config.yaml
experts_per_token: 8
moe_layers: [4, 5, 6, 7, 8, 9, 10, 11, 12]
normalize_top_k: false
Below are experts of layer 6 (counted from 0) of a mixture-of-experts language model. Rows are named gate (a neuron's input weights, with its number), up (a neuron's input weights, with its number), down (a neuron's output weights, with its number) and show model dimensions 0-127. Each number is 128 + 24 x the weight over its row's rms, rounded and kept within 0 to 255. Numbers have three digits each.
Before each expert's rows: "comes after" lists some tokens at least twice as common just before its tokens as in all text; "raises" lists some tokens whose logits its average output raises strongly, later layers aside. This comes from a sample of Wikipedia text that the model never trained on. Tokens count by the router's weight.

# expert 1
comes after: " ", " |", "0", "%", ":", " votes"
raises: " ", " (", " M", " U"
gate0:096139081154111129174148075133079107127134161132117173129148097145125140131107124083098125104132127101130123125128126087175170133110110153124079134114121106128127123103174130117132132112123135123137095117129127128137127113135110145133077122084151159158091130117158119066203080144102146114124116153135148137098109119106102127140115114132128151113118155114139150161128146105147098185130
up0:106176090159107109171185088138093113138117163103130137141159135154102141164143142091135108095164102136164156142080094115141128115132087154098120115105121130101132112116160118123111111105152149121126115147135116154156131105134102142139080101103107138166104141138145132126155084115110145118124130141120143151109139143133099103122092103112144106095130163161123104164106159099140114196145
down0:149138100116114084120076120169118182154085145142125178127134078105132095090115158142132100101082164152119137116118118140126144131127136108086130160148115136122119121145139134105117133133129153159057097120124171116120105129125182104106149145111127135115114118135101105126145121172091130173129102097147139162104121185127119126131144123170098136119154112144126147109144146104109171118131
gate1:127129104135053159193143098121173131121140144092113126123151103169130108157120118082098115139129171110133167135147123130099153154123138084089124168151142145149132143089119170153176100133120126138128134125111115117148139137128131126133105150123106120139102111089080109134108184128140102120078108130125093162105124119116104105127111105117151150099165151156099145146145131104132125152097
up1:121119128116064126165145133130145096106122125118096147108072126159148127158113131094110127149125166119125186118180146113134130127112119123108138175146123122144156112112128103159164118130131116151104115117106089093119143158137127124157089155170153132083110067111078119117127140126113136136075126139089109152147170134133083115168118121112142139138143171145131169148151129107130123165118
down1:129139133103154110131119132128140132121184144152094135123147143158107124099128141099157121090169140133121130111109133141125080106111162125153154136133149133137108142118200147164137087127140170142128112163122166152129147153132123143136127153103103135141141113118142116113145152138120168115136201122145176171080137116112105129134150104060101115160152156150160143118156139157127099079126
gate2:149092138143134163115150094128102097145103118128142148136087138136128135150105136140154165134152111168105087122118142120123113129157142169142102074058130131109127120134149138106072094129132102144114124156137164133131165134162126122140177123084123081139138123164176123102142131057128137116117117136107113122136136154143165113152135141092138106151092170122145137097147141110111127095168
up2:132140120098099107145098147127143159117138098136122119062160120093113132112161151152140092139098130092152139132149153149177130112119146079106148148175123097159135133125090111114150177117112150154144128141089111083130116160121113144094086118166120167123113132094102112119128138166161096155135141132169150117107128095133116149119159089156121140131137089139112099134113159175129093137129
down2:195098154129166136112125079130093147128138139148122136153160118097096153145131143123099133118098167094143105109123163146140107101106138137124135108165107139117112133142141131176101172151112158137123124187152120146153118104078096120141107124133139146177123103133166111090139135160107169159152083141166106102142098163164096101104088116132157120121138141127131140152123147136151143132119
gate3:118113113134123168109157101106118116131095104171098110129093122133142122156093111131084150135109095124096138110091139126096159099120154155152115168104113117134143154153124067125128128163110095112154148148116137104097115132143150149149173107182127151163130118107153150097118124160148101109130149111161085112064170157144129092139156120122169106125140112116117174113131124109103145133143
up3:118117126122113159086137097106121117137087109152106124132121113131134129181092079147095183109073097137121144093079117141112157099136170133135136160112107110147106136170136080112144135148113110119157148122145134123115138127152124129131170133156100156130134146118145130128101107160167107120149132126162102119070175141142143085139143120124152103124129117081074163115153145127096154135127
down3:164130142138121112116145101123085116174172084123145122139148139116126113102124133099122123123127151110128099138102151100145136136127168161147125145125119147122155149113121100134107094120105113124131123148161149117075114168102148118147169131134085174139106078157103095132147166127111134111071148169112138149162123131150128089110103131151144139150153113109101126050152117170119165144160
gate4:159142130110135125142127099086134142130148090106127083099127140100115114119160149140114164134142081157103131145119148133138154130127162136081128156136112123127082125124162155138129153112119122137138107178125158174172166127152094132143150136104119120138146177072146088125207177147121131137146123130146129087132129126134136122130147077146106139110096133155134134158131158167138092097112
up4:116108144093126119112113113120105110166179147132132134153133093143114136130144163120123156107169138132098127125115119102173125077152170144108144124124163120170111077125128131142119093107093158169155111103092166165114159108121087111144164135098110108160073162117109121126138138122123087146154154132106143107098155125060164118109150136101142174139122107148121130101136122143107127121128
down4:162109130152104158118130108177137139134152110203135133132132087138178117138167125128101094150119135134133139118129107105144167150145146116137135106161133101099133072171108141146151166138135136117137117152145097136122114151102167102095150169109131180138120122138125109119175156178147179156140118133168104137128139169139119145085156128127116146100113131152081117128101120113142101111128
gate5:120129076116140130148155148119138167098136122101145125093087113110132170164098102115137150130154128113142121124119118138111156126099109094130090098132126134111145120152099165146104146136105155123161148098125161120090077149137140130156084115147131119101134123123115136135133163109118086126116071101133084113097108147167166142115126079168137129099137151104168124106099175183148133123095
up5:129142158088104128144116082099138070135112129183154139161148160162157066101130146110132136124134152156108163161107154129123109099131128119138157116114135143153104178121133138120103146117147149121118150155130111136102178101123108124151130130132127099154130162143114136103102153136149161123119127159148166129140135095073065139126135183088137148144107111134117137150119101100115129176130
down5:098164172115124121095097128139143112130117118135086127087090100156175157125137135120129090138153144141083111106135111075112123141135089141127114108168128116089112142134151117131117147120153158131075111138104154157111147074146114120124078095135090157118100129177164141118107131126145159079137127112148122148152132126095114123124130159096111148180079127119134146116148149103131123159146
gate6:115094138153156125144147117111134097085147133117147161112164101143133123095120104160113113111093136127108162160096126101123117144155137141134108126164089089135119092132148118118074173093145108132149144137125074117069146126114139174130136127186196142152134076155105123151161105135116107116151176179112118154127130097128104135132123130121108131114128109140139157122115115112139153131103
up6:137109116166130116173180122112148104149121157092129158106163103160138105145135110119120112080122129105118192129107132117127096145123135101149121125153099104144094127123145144119098130150122112153161129135106106141089111136075133158120090191194143107130106085140136128124115125166125113122108159157098137171126106101132096135124108089086119128115130117158104153131080125123102136122100
down6:136140092132162128161069155092149159149102144142155081128141103144115100153112139150149155124104164145116118118126171151184103119132110128108117104139166087156104090137116114095098130096147135119127115125160136127140130143128177155120112147106161169115110093198110108133158146110159092137103142099125132102159104101112132154133148165154159141122137135111122118120111154106120163095123
gate7:138123089118139158185150117161138110175097136078132144161131101112086069111104124165121108105078147143136114138134114117132119094146156153155145183114109105142133151123135107124111159112132117110135170137130133116104136090164126108094146152142150139128134137117149127094107092141074106123137093122136130136114138167152115108084122104131091121156077122113083126110107131142087094119142
up7:167142101114133122161105117116112099173111162123126127122151133127125160113108147101111114103165092167123140107133148126114118120125130148147091142120153094098098122094113089117125122099185127168113076148131111127118120113116142131126118098113132154140103115172142106143156117186079168115163138141128119116144111101116148090113144146108164118123131112116126128050071162125167147123155
down7:110102127085146153123125147149096085139071128095142161139107129118180121157151126094138127155117141125091140120119143116122099154110146169181121160162140110139143131143154117125148136095122137163080125123149186107113090109118101140147140122102149142146096126096120150155116107121102129138105085136139153138134117094166126133178158103155125096173186138127148100154136102128143125123158
gate8:121092149126136147098128109141110088110131095148131101131139105132138164145196145142126080143090110101170169103153140088131081143111098117120101116135121142092143136110130173137157125104100129124141123118119119108145157129149145182109078132133132096144163132156097111165085093153087136116117153146143149156139141129152132117122129103089151131091167141135188106126127140137114131099097
up8:137129136106148113165142083106134134115137129094143116133108130117146083114133137149167148164089122167125095098127086111138112163111177117161129145158117118129196130153132077141126124078127167146116104156126128172170160133103126165072128128126119157147127106125123128144089142114137159151154140146094119085099110127147100117150135113112125125103122142089142150146158131135107104105181
down8:125153113151116108114104135138119096130151131109110181125160171144136068115128085124112148103146109150133117130121110132125109103163140129142133149113099134117133112124162154122107114103159162087076124134090130155124165162101133066121156146104137133094107156102101114099147110128134115170107119114086174146134118119187124176118115101156136170079099132143147160097140126138110135121143
gate9:137125113133111128166190093143131145142133100144144135087142160108169143149115068096146149139053157156138153159170121113107094144106127182095116125121153141150105124176103119111143108105136123162155109152118113138079136138172106133101153108158112139104104115152090113111113136089135138140136116141116146139113121107137112127179118152118153145137107137163103109108121130158108157144141
up9:131129098145143111130200082129178117098153151123148136107190119112108104110107100108122150145157154118133144141124109106086113114142119130124153155141112121114175127096148134180147153149136117115149150115144118141111110117116162134131091134084165110156187129090086136126145121154118121107107113110129161125117162170140128115113110106167177099117128189119115167138110137117123115123116
down9:126168139091138141109119161104126116134151129148152169153131161139116098151097130118134134129138178149133122115110138086144158119171111097148156134146070105178130167097089153119117139086125156107149110100142097126097128109120070163135114093129072126108162124086115127142116112096147150128101134144096119145140146199122165133114154119145093143114127132123130147105159134152125107137117
gate10:133158103110097139138177128105165136118148133131130134115086160141119110152107159114124148146192146125120139155138110109103145100120142124120122109174156133173101151131127123146144105134107166132155137159093093141141089118183146185130159133108133145128138135131148109108099148131128135125146087116112134140139141110113125160078145101142125158120135163101144136174138057113170083134089
up10:133075139140145143102135144130099128123114125084127136076146124104112135124117052122146133072121095100128133108122139137143121143110090133107120179096102132096150158127149167133136169120142099134151128135184132104119167124113131085122086141145139105119160130130109124117117084119108135138066131126139161103136084144145144096155151102132121133124133130121064139100104174120131111146146
down10:139140130131141106094126125123153125121180151081115127161101095149138137102116147126160141125119093132108147133096112156119078125149119073137103181116127135124103124112130135102126168152131190118120149112132122139102065135141151138127130121108138063124127134120153113118113132103093109140116121103113180115088122120085121111132146145101113119130114149139061115131152145162171155072144
gate11:108108108098169157117110122157112148118092136116096137137079107168119129153112146112095121155080122121105120101152114125162089112137142090110154166098158097123129112133168121112117122102138108118139126116093128126136090167106107131110092147172132183128176145119137129147166103118105163126115132123120136111126171151125115123140146113084088099154125165133150175111172140116090101165115
up11:093074095119141172105127115138121115144128133106149159158137164135136160153128171152135153113106086114131172125124161116133148120155147125088163122129101108136151129139087124146079103194138121098152156108141126095115134178114161130161130103145123139141098119122134133120093090100138129116151120144165142146115178179170129143149119114098164132157106161114107107122118139133106098129098
down11:171132119129131100133093149109131157106146129115146107072126119129136199146133157117140149168139076097146126118141122133131139116137168108128088109114143128112151156156133070135100090133153131134145129114114141102139109141157171129161150122198115136147121115152140100145090152095114152159111138128145132122163095164135109122149110119143166098128137121132076137180156126132113081153146
gate12:164109139118103169078162087137151128157103166117118114133127168136134124132135151145139136153155100116121109066097116163074118181126130134163077099144164124146169126099135134139125122176134136173075088129158124140112098088125137075149142097105142110119113151123128134129089154144106110125148110112166121172125144138151146151114122122132123122118123134138130112112146150086159133126115
up12:098163135132116118167097173132147135115127141136158166116139111145111122107128095146131157124094133149154131193182173064148084082149142119103135141120094112120120184126115112172139120075098122121171152123107135145165135152146116170134126156123107133168133122142160132124181116124142124125097147128106150109141151164119110140143105127170123107125126118115153122156115096147103123122127
down12:154132128137138138117113080122112095156159146109124075067162127152111131073170144124142130107118117145133138127131113157175147144138147129155110131095166108130141141130139116186106086138155197138126111134117166182142145126163124127152121120117104117098125118119156137137127131138127134091163100149153116152109180161139175087141162104112127138105113110139126083134157141131128137103109
gate13:072121180106107167108136132148152152097131094105134086135081159158135118101188142112164130136167097105147092139154133129073114128123129160125140147107147102120145095166114154101121134105122126121135133120149176121159117111126113117129118134175121119134120140100106152123102168139102176115125123105085124089170147113152115133152176101129124101117105138120140168129109172133111130147114
up13:132118105151173106155095127101174114111137143136142107104153102152131125112134136109097130121149147166129137087119146122120171152152145119079141089101140170137136141079163120136165048129136147112091140120116104148143169117091150097133134108117107140099114141150145134170127130128158120128145134095167132144149103139145133135094113114120093125096172122182132126157111106152128136162170
down13:163164156095118147131116087115135118145084174132107146113136099168133140135107148132095118088110168119130133138129126106086139166102077099151152104156130137138119141140100133093130162083104125114147096133089134150096122099141180093123112139133139186133139088112099125142149126141134164124141143106111143157185113168127145152186112092145142157136122144123103124131109138095134148116130
gate14:151136139126136166125144119120100130134159158143119115132129135137154108122154130165135111104139114107077115149102150098124110102106128104130177087139088129154136103095139130184136151166123088158120132089070126119075097143104103139126144140133109124158124124095160086092161111108112150096134135136139116117170164103112148130129083100164092130152106146154130182165129127143149110096123
up14:137117140149147103111146128144119133092157144108169101123117121108107148148150094173175128126137117134120095139092168118098153134078118084134178104161126146139129136136129167144128134135110136127125141109100129112052116125121118107112113157158151109138119159115121117125138137158167107138126157093140153120136068149130166113118080105100132093127119154079114138155110133104135059104152
down14:115139163123161118096121141108094141152144128108091117150141149111134127137142157132176138139139144104137142134140105132125098088100128162116121117141076131129108103156129171172115127078126158138081110132170147135158156093135133112135150089126105095101119149154150099084049093144159139113113150108128123126105148116119137124169134164134140141104136131135126182123137160124127176077136
gate15:141118078093153121156176143113125149135154094139151098131138142114150182127129112131151162112120065127109120142131101146122101110122135129126081116141119113153127102121109129100131144154122150144115146186124157128099117119187079170122129116168137160151120161112130142177186156122114097136119131135120178151132090111135159122158120130142159104149125099115109131133123165151128089092109
up15:123138095087145109145192161118117128111162104124150111136151127120117126134139120132147184100108085158108129132134093143110088123115149134111096122138125096181117105141115116123109165172147163131104162173114153128094132144170078159136158125134162143157130172100112126192180142121144092131125132147116170160134121119144151118131114132099129133135120119095091131132123158159138101120116
down15:128106147111105164099100154091105117122094167146150122186095089111128138109161090123124121155127120125111153123100104096163120154140130157143113096181140167125147132141130128125127118145152109119103135119121129176151114117076123084144121142120153093106069100131100116161144132131125070156141146120127108155100105157130165148133092164102134148101168092128111131133121112106152129106096
gate16:096114117167142166101120138158123122121141112100128122154134114164146128100109121130148131123130123119100101126131140153116115123141120187132114142157167153175113146112120092087114133106135136119122146125115103150113138100133103108113083058130148182141105131114105148130131117099168097166108175098099169125178128093124124119093125139129157108134158098083134088159080132082150138116127
up16:128129107146148159098133102149126147131114119099132115168135106160158141124103096101152097132127099128129145138147139142152145120128122174135138133155141176172116155133103129102107117132117131125154125106098115111101111120130093091125104094117111180123115131100113162130130127131156108180098168118103184142168145098128118099105144130111161118159157098084133059146105133057122153126102
down16:202119137068137155130108114102104140122107171127153146115103097093171127122093101153118130145125100121091104131095125164121148084150113146165162173110106135127110104161118102156128097104151131130130129125129109168134136094135139153152115143081106090135057120139126137154153107128116147122134087136094110090128156145109129169124104161141123115123113143136087129142140123116134147109101
gate17:130132140133104118119095101161119120137100130148116128083103125120133116119180134129133128103088117135093132108108139128116139146161123166150120116074121167091136127109095083124157154083123114181157142108146104171118120113107183130142131076093162123101111139121154101135128072108112123121139134114116137058164086144140122147102142126157112132136158139130117096096151143140109119093161
up17:118130113094126147137080122137138145139135135125133119114142101175149171148148134130150154144085132076164168129132105140135134106127110138167113139150143107151123123168129140099122116147171123164115095106128134123146114148137102173091130131149081137120128103109134143122124111143132163142136105111135169151086195147163173128108170157100120143142122077128134122100112158102162110195107
down17:117137145113119151138144116107083111088114090129131168151125108124148144123115133142144134157121156125144140147176086125099107158101098138153109128115143096113121105166117137123130107173154130164155189140111162136139115114137120121063139080156127106143123108145157110107110126124141108089122122119107152182132160081152192175139095146118152115143091109101117108117127140118108126149164
gate18:105160161142109111131103168161164129105152145102091166147137098088135127149129129108107116139153131164100102140142108122143144128131144162106076141114108130121135108077088114137181150131171096128142098152119101127127140122099140085133094160122152133091151175181154134141161156091132146114137160139107149122149127135122097116123075115129160135125107101130141133125084098128169125163112
up18:097155134147128118142147147161133167092147138103107146149131104084119104162119118123135130138159114159116109135155121124114149121135104137086062114133097143120115123076096116152178119135158088101159129144165109108104130116105129069135086155127143130083130150183142123130161173100124117112124152144121138131169116127135107120128056117134148141133110108123151134130080107143154104153125
down18:147119116106124139136128123115126118189113105148167148168132106153116152112094109120102125141182108145117140167159111094093107142126099095144183129134111104108166141119155132123095122132102162105135118120119147125154163177110133160080159125164108178148107124166118131163141138137110160138121095126089145130116100128089128142150085146106149143112178137080137126107125136102144093110136
gate19:137140099102102116137150134114085117144129140121165147140122108126103104088114127124100138129102064136136102112131137134087105154123116122158133122097109073165165103144122117133151137149149148110128121138109177139150134170168138151139146158122127100122077171106134122115142165155145142076116141117177178128153091139141165140112076149102138106111071127137119143124134160160150110112119
up19:120114147113108149117149143076123131119130161112183129211142099128126107148131104102115107115160117110121131132124145134123162096126162145199132144117124117137144124089117120114092144120100149118142132152129121121132132151141088068148169136150136120147090171078134119077144139154133128126123116152114124158126107113112095168088120124142132100134136072103142132118085104114129146170109
down19:145157175124142138117127134130105090166124137162139103116146116082100150096152105162135134143172122157130173112115137150165157113109168128151117140140090122111103126135153139122125161057138144147093105127147143145166153133118125137160179136128105127083131140152128135146169101103116115162119090133172174141143157151161146112149123169127140104109153115122106117175156134139092126100129
gate20:169127147128090103151144095126149124168130147107121146129114147135135139112152137108152116135137132114099126186118133153132140162103155137112123131141126112134143141113146103101106161148171114129094154158137125081120143128141087120125157125141121138132077160140139136141132087134131074134135065157148147112134110104149134103100139128113146158188158137122135099089141194058141141173119
up20:082140132147131105119142141112148129120143133120129089124122139130157118139100148172137126145137142102165112158110120100125109094137097124122079090146103141113132144152145166129116163123116144062135187138147122164137114113160131114131136139111141094140146085133116112098111124161129189121118126127147102133161109150164134119136139109166089134134103080142147146212140105161183133134140
down20:080142115122127161082122109124109165150149079130121110121166123141135128115105083144119163138113139147137068125146131150126138107121132165141115146143118131158142110168134108120141180085113121160115164121151133103180116069128057154129136132124140102113099171113124147095145100153123129119119074131119129107119167124122153113130167135133129131132072142146109115117105164137160124096129
gate21:140107125115124164103167113162138162125148135128129113088107107107111177143159143095126155138118105125091147159135134089096170119140093108156104119118107110112113121078175154138099139155162114112158138088124164128114124143149129111124109114147134106145101153093140115129121135098076188113127094124131142114152098160120134141104130169149130108171145169157113125099131112102120113130063
up21:167092109123091150130096101144121140128116091116154108128066138130122170149128128077141155182134108121093135148151142147125120098156097110129095132101130135095147128146149154118137085179126117146127110119130165115138130140116095130121107092118099145101139130115173120171135134119109145151099094129124157111117121159098120197116173149103136135149138178154161125100137122142155118114085
down21:142109179128125120122100143123149147105170114123101113134113120142176170181085099172139112173117096126141124149157088081158127099129139094175117108104167115161127106141125099161147137086109099106156148141127164143114114108126116118130113130132120169117137107136125164114113148134168149081118130127138112107141097170103122147144151139147141142144107135113108138149170159180160146118111
gate22:126153129106097129160106165129137125119116129131139098048171099110113121170117125098186127078150119095145118145149109162113144123120126116148134106129155132140132119156080173124125137148129130135174106098140123157122115119132135136108125125116158134149156164081109142159124182091115126107088081138119146131114128092128129127090152135174147156131137117150097149138103131120194142148127
up22:149164111109109145138116169115148115134133110131149080075166107114103112159110128131177128084175097114126111168139125178112143135099121114159128102143161136150158118154099161110103135135166114135171110101144122150112114103108147105111136138122147130144142164092099119157136171106113112121108095128128147139120117103136109112084148157170143154137135126139098132132107137111217133129118
down22:094111133111100147118128140115149132098152126098150190138153153137126141163168150128102079098154137139077123119127121100127122089157107153110153134141116113162133185133118129151154135181128154095129135112112094153137127112157107117133108099104107100102128172138140089120119180132150110133135149130094088127143141120146103123073135131139113128151085132147165115093125097171081108119143
gate23:136161120134115107101121187142117129141142130202093130154091149147090110121108130103134150125097097119169124173117108131144144132152127086135158114142140112111164117113117116125116109150113102062133148116098125103168112132118138129137136116162065119111124091135109134148133105133144098092152121137163161173128158141124136131107130124114132113127156137121131048129165144150159143131087
up23:110110115113128118186118113123133127145129134092152111129174102115153124107164164138127101128180151108094129108142173138145125104086112145108138136109100140155103152109127148109162131128158144179098101125160132105122125133110094128101130163096150126102111136134141134114156113134114181114120098123094103098153115114107132114137109133115054128146121148121137212141096108124095136133177
down23:146124131121142136120114113156106129106143123105109122135109127182150132118162158104104152130137189144107117161141102099103129121102121187099169164133165109091140160067135140092151129170100117161107118113117099114120138146114137155104106167120155110133109126112128178149091129162157123130112092108094139101127142142153138145148100114121105141092149094129134144124092100184131119108167
gate24:111126114133102145138131117122145088163092166092112171138150120150137113130123097111135141118095154138123111148147139103076114147133127124122117125144087125118153135104092131118078112107124147145122124155126120190114163143159151220163112163102131134136106089125135163154140138117097131096084164114129115121123168160159110121134099121147186117112130095121140091114149164118115129144129
up24:166136137105113183094150132145118088121111146107115162101147112167131136132097099137135138083109097138116116133120110127096135169114130135165115094119099192128105148087110151126108114111127149157103124127126134141081121148175152183095151163118100100122127141125147115161131155109149117134122177102092111117131128145119137117123139133155187113122111092110072093108142167115119125151137
down24:126144148118096112144098122111154106137149141137096111157097134100124139146151164153084166128091167109119128128110140141088141147171135137149114130134149118126189137142133119107143123153120135128139149124148131153116090137119144220114146129130153140130185124127133152098115114080105139091120106103160148122148190145151128101130133122085131135097095106169163125153138139101157101096143
gate25:151110106160137101176127093143075147168106087114116120151146186080167141151173156160119117136117130148151123134108144124141108123141104095144100148143132163139132113074171132155114135129113123130110127170108114135133128124098134162134082143063108134144121103143161151128122105126092108167086132110142128162126100136110129102122112136106171146115152167128129103160139140120134102089128
up25:107138139114108171068164154108178122110100178134154150131102088162095083140099089094129143158144138097136136126145138123126152125125156138110144109135150068156132150145085152112121128128147132143158124137144162126097133132160116105102167146183153108146144129134114127119107158150172139098139125132123153113121148138137128124105157112140076107137101119117151155091129078112133143168100
down25:113109145082138101184143117123103129129098152150126113112158121151120091120103141127139134201146137136144116116097145152150132123142184141122115123119137100119163094164108130129151130104155101130123143131140164154090147108192144133153171153171152142126088132084104135157162114115113160118112118147162075133136111123130133148149175172133132100144164090119142120135120135147111154144105
gate26:103120084135123109141153117124117054166106129131122124096156154125165127118132124170127094111080091113104165137089124122111143127120109104129065162099120114155132173131110113138119110141089126150139147109114103101117139112148166133120156146083132112138099084121097147151109111130099114117124123136167155114125161076146122112123161144113123119105104108125089151109101193151131138104139
up26:152141139128117127132129093134096135119112156170138148154135153137062075121097121133139130123159085116125164114168161157159140145086100181131161132116145140134123162127133185128137103115085142165135090151159156152129122139153135135133122110101100153116123121108149130104141118133154143152113167136131100145105131072100132095078088136159108111137129131103138093145155127114135082130166
down26:133125117091120129154082146151113138129135084122112095134104151139111111157140167136128154115112124094122144153087162119132134141118110116137092132126148123093185109129164117147153139148136110124136082169093106095141094156157106120133089138134167102115154123099142149125093151112107145138088119117178124100140095129164155123137104146162130124156128171160121187179139113127118118147183
gate27:131120151119127120115140141123120095093152144166128109123127114158134146140164152147107128138071166120169139076164100107140147106133104106141121117124161106143140145119170090110100106123117118117150093087129171129170154152127135075106124178105169108125149150116079133179115155125129149134126112158082106168123170141105103092123124148123114140131123092125137173101167148128139126125142
up27:146143130128105155132114119128045113093140143128151127162109144116148139131127143148076128185097127127155132157129094140128133161108140111094101137149106088137138166111138132081126098097132119153122102135161117162210167144113092130086143174089090112135117113118100092154116115152141112145146082143121114149136139140116154112138135136098114119139112102138138095149114109159133143140121
down27:105143131136128140156129116141162132105073117136176137136115108183103100093102107149160118100134151143147083120117095130160135101117104108125117104108185102144119112131149103105159132107126176089104085139126160118105163135119110095144125120146174158061121153114127140147113137142114136133122127129141148160096133147126119089139093130076093095095103175124136137104102144151133115110132
gate28:131128075136133131079131115175157136133133077123117109141168159162146092149151076144145134098131139133143113104132141146140106159074133110124113117113104091175160134121116104138114103142138123152113101130138136113118141102113127110067132137128111126112130124122115164081088178161122090119150146117105122129140209095132108086117128141120166146162126154135115134101125122123155093137135
up28:101148091129145140106114111156148143128140079132122095187155145139143123125157062122115129110128126155147102098110151128107120146071135084138115109108096132147138116110115102155109112153128125131084107123125162112134116104102140127081156121124133120126142122100118156062112155170126120111118181130121107136130148108126096087112088150136190147164118148148146161128116106127157086116119
down28:160135140130112138122193121100152160143132115127092087144128136122120095134095114100146152138126150118118116156138145108154090192175143136093117141118122154100136095136157131097140079126088117160107144116150169133104120123146102112123146147143152137132156094152130145121124134158081139133148096158142137129106110102124076155138179115130146093132094153172112087099151144157146168126141
gate29:109112129139086081122143159116112145133151153150123153133082131159159165161126116122118143150081082153110178171133139148113124088136143106128114143139137092168127092119133130120138140112134112142096121165133105131148144167154130085097141155165123129137074126155111122160138104130126104157070157149101128158106153105125150120088115144115071114117101140108140105116146164156120163118141
up29:095170100145143164123170086149148130107101128124141084150130129154137158087116106100116101144124134067115153119117138160145123141139115174111124122115144110153106099103125140126159113111146124079111100139124147139098158116122094074108132104174132149126135139115102131115123161140173155125150111126129146139157103079101145145099151149166140100145109175178084138136116163146144100122113
down29:159115156143098113082128161153112143135118121142119159172145125123145116142118163128128120096085102152101105178140139146136128067148103141104130143126127135134118130150139126139122125170124153146104118098113106185133135150137113088164089143130144057131108093126135119087123141167087102098132147077124125096117113128129066135079171112148143113139118112125146112100098128157112126105126
gate30:080122090076110138146151126101104136107139145141096130101138157088154143136166102130158101128099128103163116099147131126118107116158145152097139164086112140136142125152112129152108095119147081110147133097162138089107141141150139207139104127119139134097120081104118164155137109120080154147148165121124125113114178120167128150084133137125164121129098135149131124113120091141124092137140
up30:109147153101124123158108166124163128135162111099165148108097128119085132133096119121094120105163133104155158111138145098081100114149119114133185097122126154101150143136141090158157131099112135146146117114121147111164120151143149093120111163137177133132169079142223110170111117142145143118085105123098154141130128152134118130126106112146138133106107139151134127115099086144106121131143
down30:131135142109149123134153094178120093097136131167144145127166099118114159131138111106181144127142103120137148139175106135154127101119114099150134117104157125158184133166116099122128102093163102109156110104144089083088125130105150137143122148113158170115143165164123122116153170153123135134131102130099106162151138150132079132106171150130124131144128133087156122140110100090138143114070
gate31:149127082093150132168161112170105134146135142142127136137105154111114112136129094109120084111132142120137105149128167104117115123140119137142136156164136106163066151123111146149063080103147143114114108136112143124096072121143122149165159142127174101117140091107134168074153135170139141152140169110149117076110143118131144107103134137118122118113087155140135092130106145136122096114154
up31:109104153143140116137130129116106129099138131141109136149138160090115141086141102130144119193120118098135123155134136132149127154137095091134152123124112138116140113120140152165147133178083103140122143058190095089175147166132099140141139088083075121094148143105121115115123098102161118123112122111127181138131121115152176140150105121156101153150170145135132131149144151135114107120104
down31:132174116089151096105149116099148137132117115150106116135121125127101128110124113104118152132120141140140143107165168117119120093119131106123138125128091153153071144074115143089094159114173137149099119170143115146099155126121118129134173149082126125101161120147139141120149115122075107149054139068139121124151127120132143112150139105141109147129092112156121134085154121079129175106104